{
  "experts_per_token": 1,
  "d_shared_expert": 0,
  "moe_layers": [1, 2, 3, 4, 5, 6, 7, 8],
  "vocab_size": 32768,
  "norm": "rmsnorm",
  "beta1": 0.9,
  "dataset": "wikipedia_en"
}
Below are experts of layer 3 (counted from 0) of a mixture-of-experts language model. Rows are named router (the router's row for the expert), gate (a neuron's input weights, with its number), up (a neuron's input weights, with its number), down (a neuron's output weights, with its number) and show model dimensions 0-127. Each number is 128 + 24 x the weight over its row's rms, rounded and kept within 0 to 255. Numbers have three digits each.
After each expert's rows: "comes after" lists some tokens at least twice as common just before its tokens as in all text. This comes from a sample of Wikipedia text that the model never trained on. Tokens count by the router's weight.

# expert 0
router:123123125125130106153135087112100182116117147088124147101131132150124108138134119113067139115094125152107115129142113160101128144124138103169095131162129147093136142106139184107144146153165144164157129150116177143120138120107138124134128122143122096119098129125143109170120100122116082091087159083137149152155139091087105168107172108136148077144118079152103172157093117172148094148099
gate0:087095132139165135164153165139121130118165131092124131082089148092147116081099104088148102151088111129168132114088092126145082123099116099130121097145121126104108125129143140108155139157140083161108114138154129102137131083155098099120111117134122112116106104113145137156148116161131136068112109128096117140122127142150135196111132178109100147142101122099084135162120125148108086121128
up0:157170104102160122083122125158098105148110129115077105087160106084136126111153111115119130128163109156119182173124137119124120155126105112119133155134135141166105147126152138093132099146105119126130133103094137141144141115125119169131158118119115134092116134144114090088114101118139127171128150104145128141162171118158135167090134080096176133098086127152106123075089141120114085134112
down0:111150114122130121125119110106144113135081108139122110106109182137144159145094154128093149082127132146115123153160133141124138117139120122106153110120094131151162130155120108127147116164134059129142138138146123087123160126174104135105105127089138150152184096107194163130151130096112114130156156089149120145144161105188090109171111120155179123125126145093135151152107112129114145143110
gate1:131143151126122145111148147160115128178133121163150136122142109143118122146155119128139131170143125170176103118124089142110098125120128125115154117136185122106156087153130115181158131182113109149092130145173185149106142098117127129146101118099134137133151118120103149109147114102080104140122147134131134147111087132105170076146152121120123127136114119147112150155124106134108067139120
up1:113122104171149126119166159156110104172138110164117109127137163120122092142131134132136139107132115129138113144122172139101130096127120116133142107113120127175138132100150108126169107109117134087102144126154143159131143143192115137152156120165112126131165137147115133142124158102134109124111118169094138130128104148154117130120110149090129136138115125217184135145154162150132153147117
down1:134108115111141132122133154122168151113168144112088135179156109116156148152134112151121155132155129114102089107121132109154164117091108140097093165152142116085179149082117117106123163158113142121161162125120124143097145089109127098116176160100114143173132151100148125151119126150086107148153121109178132139111129117103138120143129095152127112085128149124137130118128137097114119098137
gate2:113160108158140111114148124154108134142117130128108120151135111156143133103142170096072121162134109147110088144133112153122169115151145119131161110135166117103194135170149132134120149134083155145125145119115114117125119101118103101170116143159108102108131138112094118122119099184089116132134139094137136108091115123172145110123103063163085104117127134125145111108154094125110183133175
up2:124136141132147144145139115089141127177106107099108147152183118115134109135127156132149168139120113131092126115115178099105079091130110116129130148134131193149148128118152125083084133109133144145129096130087114132141124121111085109129148158156116038132135134133149087129124115159131064141122152103146134159132142119127129132124162125154100113106190078121115121156139121137132136129125
down2:102151136144120139154143094123126130151135155116148092069100126108120112177157102112132123159106141129107085111139133130118126109116185120103145153111099125108115124165117141117132146114128136136130184193137166138131119119143070097145147155132137137155177124175100123115140136090170108123123121157170097142131128112134149125135162118123103104161117114135134142115151095125135154186099
gate3:134138147151108121136184134127131124102095142091115116130127116119142127109143155121090174105117112156129123125094112130148135099158147120161133082093130158153112148138109117169102151117151154125091161099118134145151070154120160180117125087171123184132115125113117168109186094207113109078117133112151163124175121139109104102110093119122128113125139103161111149163156107120147163129107
up3:125105149125135151156121139114130101163099120154103124126120184111100161110087163069125076139132106128165124114130164111112177137162115083131130164142142125121123132127120174096158135124111105093156110115122177143110119121145096123143123122124147140111137186094129135122130139127090129141113140107134142152085136085104118140137151085143160139121136137108090110129155129147107157132160
down3:157149107159201115170163083140135119122134139171171152104123156144135163108092110169100099131111128133184116102130086098163158125148161100140133132167140093067132156145143135130128142145117144112149089098091123132165132091144151129141110148098121116152124159079106108194105111167137114156125146130161112107093132122153150135111123163163134125117098156070109129140164113129116105149132
gate4:120148107092133104136132126114101130159106137090140091140143122148098116111070131137098136112140129147112142176147126131168115107112079119100094079135096177130104131142116126085184132125134096141155118184101119163137205132132134128065120158093116078163102157134174138137159167120119106158127163148119120145122105115149105133125128162114092119113092136109122125162108139145099096156181
up4:145113122152115133128114156117096147103131141117147099135082124132149129092141078127105137161096132124142131145132139113139131135109169103146120135167133084180105115140098111131108126113125097119125144135183159136066102143139141084120133123115160152107154107115153202147108120102142133122170115144126107096101070163115145134128121096163094176113132109142177137093118117112139120112108
down4:124159119125142123112071119144114141165110143135101151108098123185120100168166142083119128105153154155159147127156145135111140131136133138134109124145156143118144102133142128095095101122133149155089130120128125194125119078107126131133112147167106133125138125121098135099124119120114154122126195109137122116105137148165123135073119135125128112128144081155062142153112132180073163118123
comes after: "a ", "an ", ",", "had ", "$", "with "

# expert 7
router:165123148115155107179114109147124187086107163098103118137125136112150111142165125131098157103122113122097120125150088112151137112165132094154149151138147145105116140127116135125106154138123124109129129145132110092111136103138122152151123060120132151123123145103129153122146119121145112099151113148135146138162114131093110137142166124146117114174120062140121140121092119155199085130119
gate0:136125134126115122136133149119095076118147113162152136161101132084119139172129140156112162126114135107153165154118141123123122109085136105127141142130131173159127171176150147115148100136097106090132151139118140139140145055093132142137128143116119127124149128118123119157132152123111157148182155069133148126111103092094158129131163105104081129145157120146166130130124117092128113146171
up0:170113130123146127159162097142117132106125116130141117108125159108130111118139179145112133100108146088168134128114107100158152129143125147118115131152116142168137146132135145181152118116133120105126125163071151151117121098083122130146110120118114132135147085105139090096099115118164141140156150089117146135140147132106136121167140084114102123136144093119132104136088083118144106133169
down0:154143129150159108146099110128127136099145107131089091145131117103116147102126132150157104126135130114162126140101097146123107117148058115131098177123103099161136132161144161143135134110120078133155115163128127111110143090153134093098135109109108135102137157135136114159128105148160111133105120160141089117142142111129122116135140087145154113118130151145162135149144163161150152169156
gate1:119145124145130134166145201150122115132154131141130108121127123153129098135159132113134107111104087097108123204091126108121112089120149130139152104121112162172111171167162142114103098137140122126107123095123108129110139101102092112157167112163120149098158129156132117160138163182122148149141084091105105135110080135141141161129135137131103124138121142150137073139132142093117106148168
up1:146103093115111113144164147147124183145103131097106132124144141099153090132117126104187145128124099128118121109156142140080092108149097166112179133156184124115144143119116126119170134115124133128105128155127119145072111168121149162121128146111145138144093077100133132084068155136121086088127142139109110132116181096158111183105144166162112128091104120125140100118146118136115089114132
down1:136102096134135115148177094125098127103132127165135099153147104135067066165095115139185125153111069084093117143171150136140158146129099136146157167136120105129141122119171118134144136153123141128143123114191133116135143107165175144131123107128133130113159178099095157113098116134116095120141125112118125082138147163125131105121117137134096098134119092135104136096148147138121117163157
gate2:117138139100137087125169132139111139136108183103108122168131148081097139122112081120143163133132113134155138146099097130160117098110147171180158103171139141132166118163120106103145119113114167126133159131149127111116141122129132143120145106107157147107143127114117134133153141177119137107149159104071140155142149115127132139133143143126077166130155143092116156141176163116127123154147
up2:112140125149123165125077146142115121146096121145157166097120093104117123143088146162134107115130111112132157119139133177142118154104146105121119180134134086146117088135105136163107153107102125152116115110130127171160156137157105127204132130126130167103087163145118150144094151112155154183113122110122128143122097148131118133101177085116079114117111143147157096097183171133126123136109
down2:116139122147100124125104142115106117128127150127094140153112127121168104098108134114096090128114157112159102128088148101103085165085108182123082166106143129125131155115139102113128154153124132136112151166106145102123122162122146130090165131095098089149140147133143159164131140123125117142142128103162130096096118121102149081174133130109177124126139112166143143086123127123082152107137
gate3:160158157128169163129143157146144140137171084143110175126147106109119130132146126144148118079117128112096138108128116140097154125131119106096167158147109119138132159145138142136124126170076145142144120150117120166158114111133100120089144148120136115134137139099175131148124107143135146159127105084153116166145103145104167113171142104111121085117143100135149102120097123100107126135168
up3:117122118082142098164143113115150095115127121108160116157128156127104112144118129129106100156096114161114128151124127113149142163122125160106095060114107146080123126127126149090116124052158101184137152118152113112109123124115161118116132095151130143112085136121104126133112163107163118082096165117097131101085155138194083137120131136151149136118127118107118161153133138099124128134121
down3:160133169134153146156112132115114121104147140133151140138090140112091145109125119110139132137111180137141120144149132126164131145085127116113145137127136116129144164101113161118128098118110121111094150150174125116139114159111136149101088106127114105108114110124141183125152148119157082119093125107108123166132127180073140118154147152091130138130115115134166090121143157106133111164148
gate4:129182133132142136128106124106161108109085136129159135161121138099139158089168124147140158126131163149158159118132104124126133146122125121112073152129087127120153166104123103173111100137103158169150127096132160137091113115112108108128144079125172114158081165146139097141143118143114157082141158139118160139104141082146140152131141119112117137108149096127096154157131123133139123176092
up4:134107111111130116098123177137171099149119155149116121094105136142126139165085149150119115100135097159103122132132083106082151128105175115135153108153107126137157099099154121133138107146141179153099146122083106090101132137165114167133094156110108123140161117119153126105157138059090143110155146147081147176162103105099131126140137118114174155138134145124087150153109134123129154127070
down4:141149130065106121115155121137110171154138120102146095159116132092141104116122095144108144129131169130128161117099162124142146110069097143102108091140094116126141143100101105103145160114112116128108142124128183092104143165117139114129153111160145135100094142119177116114130119114155116177132140121150128178140147146140131089141145135121095133125106211119177109122126154114131134104138
comes after: "was ", "to ", "he ", "were ", "He ", "is "

# expert 11
router:152096119151175122128141095176111145124111112153100120122115147140129138164170095127131149088148109107106112142124094085121134140168120098158144155162128149122121151132169140099134118167090177140130117126139133058150114112077096144144125091126139113113094128125142130142117142149114119107139124097140110162127098137098119092123147144079131091185126078129122123076099104144115102113146
gate0:128146098135118111144163126115168144099127106160091178177137154150131089142140126125137138125133143176177096114135102108165170118150143203133127133151154147161147085076116164135135131137163161122136117123142127142111117077149134157124158116148176122150118143132143113136150154128140118124108171150153116118077155127115164164143094151171165133082087120122157158126124125104116156130128
up0:124162101094105136126175124075162143081184119165111139136125170137133123170164153114152128140144143177138102122136141092140156084133145144141106127155176146149112089065128130171111130133129170101120163181160128098148131149141105142117130149102142136135132150130115072105095127117102126119109185122128133120116129113123155142124120132139183100131123140139122132118121102172096147144119
down0:154128112129080141126110136137119136146144114127091111117135093128110152133103108156102108132161087116110141118119149110153107104151112166113120142126120143172141068102118193128155112131124123157138155113089119109129134100099149134101158169137107105160124135140130142134096139163098158163138146110138110101109119101139106122134102117130110126110165223078130140140082153128111175143104
gate1:120131155062131125089157123152103109162124137136119119111079106146178136110147123131147111161126131120096110149122162117094132164125146144146128099110126146152148116158128123132097146156185082114139135145124132124151145147089104126119171165154134184137136084144112154136128166114151088159081099142141139091161112109135083159146171127143139141155123128135138096110131116100092100144124
up1:138142102149110124125166133142126119169125160125107109134133154143114117167148106118138117171147174147122094110141155119184128129116108084170185108130110128122145138152140137157143098170118143150146138134130123138140117131130105143134142153122157111089138115089123144128100133134112133153144148158115112164190139162089146141099174158096113113157135128131113159116101141134124132153134
down1:097123114114120141143154167157175107134134150136128139138113107133108080132119104123116107168120141161095134115113095155139109115136107142117127096102120111161142119177164095155115136121096157122098168133123134127126116142118121131160098132104154122085147146146081094132155123144120117138104163123149157128109105183129093133122131132110105179168196120134164135144118128140125120142112
gate2:159154149155130130114147141146086141102126116141140126101083135109172138139108106105129132117137123147115104155129116109176170110135139107122133119145143165124118133127152131126134180141164140160166122142143123127104112118125134104144107110154126161149146173109166103128128095136115133113114160102146100115125113104120110136104109150145100106104079106096152116118183115139104153122153
up2:074123141134144096133105118114167127140102130112089136138130091171106146088175162086113094095112147131125123122112139148070106117128105113162136110091106116138104146096105111164116096118134143082131109140107118150146123157142126153130128109119116088098135122148113162149130139139127161148163112173134147174157146135097157142114152088104143125183146126149081157153102113101145084109102
down2:163136136125131131118124128118106144089145129128183159067130157118147131111072103125106107113139108085103122165137168100148124127106156124145118136134122097129110177129140113128169114150111108102173091112157116128107123121123150143171108080150125134109137134091169104147109138110132177130118133126119132145120143100139113133136114135106093117124123109127174132111139128166170089102149
gate3:153141138134174096116128138175114073122089147130115113109111093109127153147114178158123127099112099140108138127116076199142137111134153114130168127144117117141158105139157152107145081134102153147084155126134136123142143119129166150122105133179131092102100124127092109121142087110151101155147124178117129121139102128106112150175089154131151114134126107133150143151139117072130141133177
up3:126167119101113133174115124164102108153119144105121133136106103167113108148104150154169150135120130113092148135150066113134142136129143127156127122085128097115139127192143207101130128179091165090115145089113076159146170105087154157122126105142132144150097125137113108154135083127159109107173158176125106098136093127113162130105119121134122130133147112125109158122136139115162135121169
down3:149102116113154140108112144101151055104150111120127125120133126144169143089152103123144126088126153165118131138147102094148123133123111129077107132145089139145142096109129084158156139089149141125096141118116148143135086110116132097144102138122118104130122144119147153115142094074181162132134155126116142084164143108087076138138086148120122091075118167145139109112116147174094130159105
gate4:085174160131122126129150093108153151088110152138149135150110160149151112135115144156140113117136133076092158143125097074146109144120121119124154124142150101090137138116122103137106094140132134106150076138145102114185132090134098177140128120106121134137098130078142160147159119131086129120096163109101127137082122115117148139151151117131139152114104089141152122056115132072142075119164
up4:187088117119142123104139153122149134143147119106133130131118130102154129128172099108126099137162127161133115113095120127117151106139178094091113146096134128097107157097151124129112143131118108140108143124151140132094132173139156117082094125178157122123125145146177129113106160163111094121155122118161131138155184167183097155106103107128118054084139117135113133173145137127125172156111
down4:095126107130129119130170136153141115164158133140122113164097115075137128109205138132131193112148133142108119115094143111126132120168141118162117137101146156125128107128132149120077152134127130139162144143181149140128124140109091096151115155135172089116143115141120146125125110119109164179169120096135102137108134154107107112118176107124095121117093128123105143149102135157098142134129
comes after: "| ", "the ", "- ", "\n", "as ", "by "

# expert 14
router:137131118100144090110122142187105148144102101099152157122145103163128117148140128117120163122115104134132140141148147123120132139130103100150135104156129145120116152092135112086142128155126137160157095145110133084107137093089160151140107118144134094161127123131131104121166116111094093100116181135124135148150095140147149112160130164103165146124135076155101085152089081130108133134147
gate0:115136141148141140121130154121136155153133134091085108140125118155096153120170122128100152108136101143106109107141102144139117170167081123107156160127119130103125140153111111128093133069107105100131151134120111158184145102155075164131156098116132118136136129152110194130134091130115153091136121152128116107196114133161187130158169107144115114122099118105100153147113144084145103118072
up0:175143139133140155129090164158106164170090144138114131183141140152112108120160170113121114117127095156122091136084121172185109124149142091113116177082164131118112121129146096125127116124103133135108142182130139162166174101105145183107112109133160140123131133091113152120145175128092132129102130110129150139115111140164151138153091168115121125118137139103105124131118177118131090094121
down0:142067103138124107135152126117129131126119109132097125150157123105189096117104116150131144107115113106118125083117103147103120167112123120140111136113152110125144074163136091135114128100156074114099164116153109145141125135145130168141161099096130103110130136166096122098128169115144148138125171138148121129118141146096158092099099135128130154097135128143127141165153150089121131103146
gate1:115135138129107120120118134124128136122190140146107156168149132137120153133112132095090126112143090146177130173147075098122152123142125120123134130125098129103137111164101157095136136090098150118135107158111154173133113164077132166136123109166124170155110129140135111144165125129140169111131142107139127147104168085108139144138157144169157091146158134122148135152168136117146088112102
up1:081135113095132126128131136138135122152125131114133144115157104107135117146123145110144133148143172157132125110095183117133174138125078148156149097130130130131102110127102115131124124126157123159119137107083139149129171120132108141133126145085173144140145100124158137092094160189117134143129091163108093081136102124121093155120112103122085163104117158110149116142075148148118086147127
down1:145127113161128121109074126164062121151166117132138145117102125130094113144150161057161153112113137208081165098111124101087156143131101114151159123119109069107081144133117094147120122136124134137136103110115094087081138136148100095153135128115129083101130130145163098121150119144134116124156120127112168142114113135172173130113106131097160133131123076097145085119122098105136151116144
gate2:145160126136123117126158114136114163082089114108093135113167136114108095104163105136109138092150140121148101096102087157125175121143111143142154139093134162091106103117123161141137157109132113108142161165191170133134101154147145081185103137141167116101136147154118137109112119173168129103124101141139079128070150141150121114119115098147147153147140166115085136122146116105159151156095
up2:093157119149140111119099105122145152109101127113137108121161132117175136148128095155131132137119165118119147122129097134124094185153083127102133093088123113119124128132113093134134113127141140105075150108151128134185117097103138122151129135101161152106105126134139128155130165177152099135122162178172134106130145125159129131129129127132118121134140126091109172135090154133177127144137
down2:113138070131142148122127120155145106079108106112084146095156114127126091140098105141124145081137144073080098167117098122117105114139108132145152146144117118153116127129095147113128118108123161143092130162111177127142162120149100147138131170111126158151138123096073167114152146136133098107165137122068071102119105129145138127132144146118124148166166146120158124161118137110097151117112
gate3:111093045098149077120172126123165132136109173093136133104136155121150145175118086140103139137121160163153122071103081109120115149155117115150127124119120174114143139137160136123113127166145144095126137168176100082118117097132107127106146145124136109152131144110088101142121119117132133126106147080158110127106141102107144113092161181136098103114156103140073137126169134141140140107110
up3:128184190153088164156103154132095124139152123151121125132114084117114091085112165109129109101130145124136115176122174131087137097128144155144125116141108129124115080152097148125127117099119126139123096109085117161110160150121140123161106122126146157094118127093113157140118132147123150124145085139100121158115093123122127163141084068099117131135097116134141125114113110103143111149145
down3:128126145122153108112168146136161163138117116150108126134132115133123145110098153131097149094127127124136172121158122131113096115143070141151110158124100094123125066094078113147109086143120151159164115104090125140109152128125153112129121148125120064159135151154139097113134128130160072115145134137135101115164115149087139119102137172143106153127129089160086115190137103150142110160138
gate4:152144151105093102136103140104091141104097112094145108149080130141122146105135087147120107114123145115105079116156128112125131134099123105142121146162122144146159076153139129106127123125070074110161088092131099150158114087127154079184148133144181110126143085136143096118135123119112064212135129159128146127152094121121128129160146145160082143121122114129127099110133092119132110132106
up4:160145109133106133190172142149151118170127118101090107126122125117085113110165096117113115135120111098153114154122145138116144152133104126133188160076136101179089116118148114114115130088096122126071142150111110097140080129143057086108142114114118135107095138142134111144153153121121177128149082106148152136118146119104140097111149167149126153176109126104128105072127153105132155144144
down4:052104142151094111156117137142107146118123151141086139115103099130102133143125086169172161127149153126106128152113085126136124092153131130110108133081123126121155122129118118114165075142157157148156116126144140137104121142122102135125167129101124161105167128104078139112135130140100115108140106101111143117089106170135145136098099139122092119121164043115093128155143128133133138082091
comes after: "\n", "==", "\n\n", "===", "== ", "="

# expert 6
router:180130137132107114174159116168138179104135099125098199121107126141132073132181109092102122092122134135124100121101124104115138103181109101079116123137116187116141151127162131148078152138128177127140122152126155109076113136124122119133118108117151141198146134122127085135126141135116096088108147127100138158125140139150177132140119160099143103146114072128110126153141126095128130157094
gate0:154157167127123141137123125109149149118064119122119128138122081108121187155158079091147095149128169154141138171135092131132164161149125091100124094124124115137129119118112127136121169158136092078099114154111137156163117146157136108090109124125152122123131143107134145095125092115111119169125143088115155103135107124131115153151153134132160153125098105140144131111097083107143184159169
up0:149102123181107114144165110124150077120099120145124130091139125170136129140114142168111128145125115151144092176174120109129118103116117136135133117125105140119141150150132123110136082131094155151146109140095116142139135111060153139123121126141143076143129155117139152119102144137105147146093160097133118136170127135086082104081129118108138144101123129134158078106174150126163148142108
down0:137161183132129118121119071129109129148115138136150131132141176177091100134125121115142127123090111128122160145152113175099160129116095157151134163108133159147131133148151151124084080116109155111137137149140125074124126146139117079136108147111131134159162138122122154118131134136072120118139142128100127146153114125125141113101092104081143089174115113096112115109169118162125125138108
gate1:132147068098101118157110161128140079102113144105108113140122139118148105124141113159167139105117097137117151121169110114123163119178131115069081121089085174120160162138155161100111139134124132127103114150154136140155120128136149127120113141169103137115113170175115140164112112119174141110109122107156146143134168141099110126051125114159129121119142120122124116112108141102140108126127
up1:112123167126126133115108099109101143150136127148166085105131147152080147141116143130148142174136124122169112099120158168081159129117125133137172157138135122122125120129107087133178127103162105095125121101137122138142108137161105131114122153109122081141126114120134146148091119096094126080155116132132097143152060095150112151171129131083149136102138109145097119139113104133130164139142
down1:132100128141097108163121115110140089154156137134099166072136144159151132116126165142152117120096159159178173159157117125180151139129098152126138128122105140147109165134151118136101130159137157141085148128146160138134109132137135096140164095169137164128126149149145127151158139121115108112097123126119130132144139100130135111129118128113064162108167064144123093092161137109116136138125
gate2:134127140168166116115072139099103120085100110140136121103134143171142094117111092157099145116133125170120089107148168096126107097153128113147111108135118151125100132069136113119136130124132098092121152144151138079124126120169083158117152119132170136120097137118100114147121129123180141115128134155119109142108118133120121154160123168095122123132157095130109137140123129114101140167171
up2:138125144126141156184112139118107129094155119083150084163094118157151181111154160153138111118144145114117108170084150145131126129122140096145079138132137144126129124087107119140163108143063128147166166169126128118119144116139109096127136117127148108114141089143117141104088092111123119118125141072155121142147130128121061137125101106136127081157160128139153147135138126145135162132120
down2:149119113128135127145158125157149123120116095129120154149087164151124138124124146098138154068149149139126100102135147106107118098123152180104089118113096177143135109099159101172164144146134096123139089158105108086116115112120084124064156113105121148150090105128161097159147145188132147128093156112140127135097142120102135171131097093136144141123094131126136119139112141114104132145085
gate3:106104092140166112146130118143129162125134126120147102138101151109138089105128095111118114090157168173122127117071147105140139104111121154137088116100126159135131128063140135104118170131118135134134091121085201091104107123160093121081146146106119137082142129112149150166161145095122110107079112124106111142109111121130109120130095157130117136143111136174078151164133108117131106183151
up3:135129138118158149107193169127130112120093141106108139106112145130116122136171164101132141163129175066195112124165126090129129122130109124144143128155122141073111142164128092157120185114121140129147135085118105122130159129105137114123130162138134152125125135131119092165136108115121160144159167133134130144118098111130106083114099131151077155158140119082111141154119148150153091101136
down3:138162104138093133135125106105095140100125125145121150146090172135169133096086131120114150171174095182144183117137118120135151097158134132121120102128127105124103125103140144110157151156093128119123135155118143136155117118170122143087093123119153127114089128171120122156135146108073098130143109121153113118118086146108140152134093124124105126117129079135145155161081185146139125152095
gate4:172123108144108122165125124165135101150147128116137093159133127162106154127116135179146129131138142155143115116199084126137110110098097154145132136160098111118176102113123112120133128148094097104113102122091158139190120142112119073105146113163072123094102109126152157107141096144124143127131117200165106127207124117125109101162115072121162169077139152144170099147125140122131149110130
up4:108102125119132131130112131122102102135117158102127106107151138117119121104158144126119152148137121105130117162089111182093146110098120165139113104122145146128139163163120115115124080121173084079149122126151136157141062079140173124126110093135150138118155167156115170134166108110133139116146130108124116113129123104137098130170149114169096170132140166123130117133135132091126085163138
down4:168090108082117104151146089142139121121130130134061122127149074132134139132135083150140164144115191124153139117132110156171160112123150145133086125127098134108114159158126135117149146168160169094139137153136114114132137119142118142108119106144144180126136141138147128146099134124105114178093139179107124165165147085087140110157129110130146179103113109132114132067128140090121089127130
comes after: "(", ".", "/", "–", "2", "8"

# expert 13
router:111099093118155133148136103192141175139107145105124119124135139180152117146196081131065148113153117137124103127067124151117137142142095090146156131110129166110133136140126139115115128159133111135162140121107139101130132124145092096145087114141156145170128119109107108119143118133087108102155155096123099174144118120119152140150144141127153081150115096171127093135138105103100166153111
gate0:164103093126128114108154061123140131073110132134131159089144135116161108123170155078133076124133133135099091140119129076129142106112125127139127159165121201132186119136162104117131120127147152083135118091158146151166147140117130093107151130112100132109098112141168120176154151099127123105141192133169121159116158106148106128140128166170123127138123113162102120144114111093109142132184
up0:103129156125090138104122168135132099155137090110126141179142104137109117102149129168154134189118079141154097098128145153099106110147124138071169137098147099107094141114109117109151147105105111113115136133097150129097143109106163149141090128134133143134143131138125127090136068151126142151144102156098166120173087125115139149137117100069101116126155111105149131111166133114124150123070
down0:140144131124144100114129099100129112126118151118176086136120145129109145133158156105108135105134184125117131135077134120080098148142144120114162125163135157107122113131101080152126112131127119133157094101096143127130143153127116096122162142148132118133129112141099125134099086095115129095108146113101126104154083104169172172126144165169130104169112158119162121113156102136096135112105
gate1:114131133138134124085129106093094122092126156116124124139129158113105111139125157160119147131129145108106099148122140099122110140117070117121103117139142147101121166120131108093166109116125129165159091164158170128120159085166109116149128102158085159131103088108121133127133120132063080157133144183127130079144121146115120116146163132092129196131092100154178130159102111123170133110133
up1:109102139140096160153132153173166138116149144147120170127085187098147115154121135096163148116131146138159095112130162169103117156132106145111154117149083166146116121096117143117111143137161134149134120190123174194113168122177114115100124134115099101158102149137124122130148161106132107129124120085149144086121135104173154124134187105117086153122136127131120121142132112160087138150071
down1:139146151133151150126163150131130164098136126162129155126128171087145127140110093080125147125151131094161153095135087147130119117096107140105146129097148108138131128120123104115097178152123122113113134104096121166148140091154097141106159134116135120099113160115134091152092161128117159129123135109131099147136137130110109120096114096182160147145150145156127162156129093111085108109112
gate2:095182136153122155108110116093107147093118122136127122152152135120103111143178123150115133130153130162116088132139146111108183137152097145098107153120102115170151168132109148099151153108191142125190122149128100120148142180148130164108157102117137108120165145106115133144121106112153117151125175158102146112107172105131141134164142134159116143161131111106142179146132138124134117123097
up2:115126103168142142162120109166103115158121130115065138127145106166150124135156123117120124145107152155124149131091143125110114141142108162127132141135099105126118116154105145129099148109144093134164151142153140116101148117117104156077130143159089102100098144081155136114159135137136117134109141104144076119160134135125161144131115055116069147112150145147114152160132141114137122095115
down2:143142133119199140150142145158141093126112143115107120148142131206130138104135122116115137071126166116088065093159104149129104113118128080179155135130113122116174115093111143123169142110120119166167136114144115102122116119151090142107129124145107116115140150140120130165116146150115121149130141109124141171137112121122114145119138151144151116138136155103078153118140146146125133151126
gate3:154127128133126127129154148135115143090096095123106133146077143131116078169144111110117111147108078106129128120140137108162142117142127163137141132124153135130174142087070106096129108098116133088102125151153139093087126120130129122130128097126132151178143117154123101117129135112116143121134123096137133136128144148119162111152139169131098118151128110100089137109134177105187125173117
up3:132181130152133112150143101116126112130173163125150107143132089093152160100093183133117082108134113149120154162112144147133098142120128058173120127154126160129133095178183131133145143130071157123160142112132143143152137177159126094134159156135100119091136136131156158139107146119151106159108113135162123110124130097142084159143150114153128128076087142118133128118108082152106160150126
down3:122117131160120132182122116102112104122167142137115122150131110118105137131157140119154120106144113158153114130118125109108184116089074142123120141122068141075072178123149140151125175131097082133140123096111152141122132134166097124120158136103110149129146114147167152160124117110132119155147108141117130102126130121097105145177125096114113092137086091149195074091127121115097156167141
gate4:130119119126108121139131140133114145132079121138147117127131145153125097115153151162169129159129143089150139126159144131154101168109079122152132125158087116114133096113124128107126095120133141161122087169140124160116133129127121115132151095163100109158111159163152111108110145148113117113104156111127121077126120161137108121155157114143121146125154131129140154157098140167131140111178
up4:100149141129057142093105096101086142170114138096130133117130124179103124135149183126119144162139142109098139189187185122147100108114132124182138131091095130115139133151088137123123118143108106132121113146140124112120126128173102135146127143108117116113134100134152121107151093116134131150126135152100108101135150119106113101110150136101130162132149131138120113145091170143158131131120
down4:147183082161165167161151140162122089120136087117135114106144116115113126135116093172116109091097137118162103167095074097095108151142131141079096148132124096150108103098143145118135150135135103151120150184096138097181151112107127118123138124119143092137143106152084139147141090110116127122106137090105129163129154114170174112159090165130116141150151187134125143099156122127138103108142
comes after: ". ", ", ", "In ", "\n\n", "that ", "and "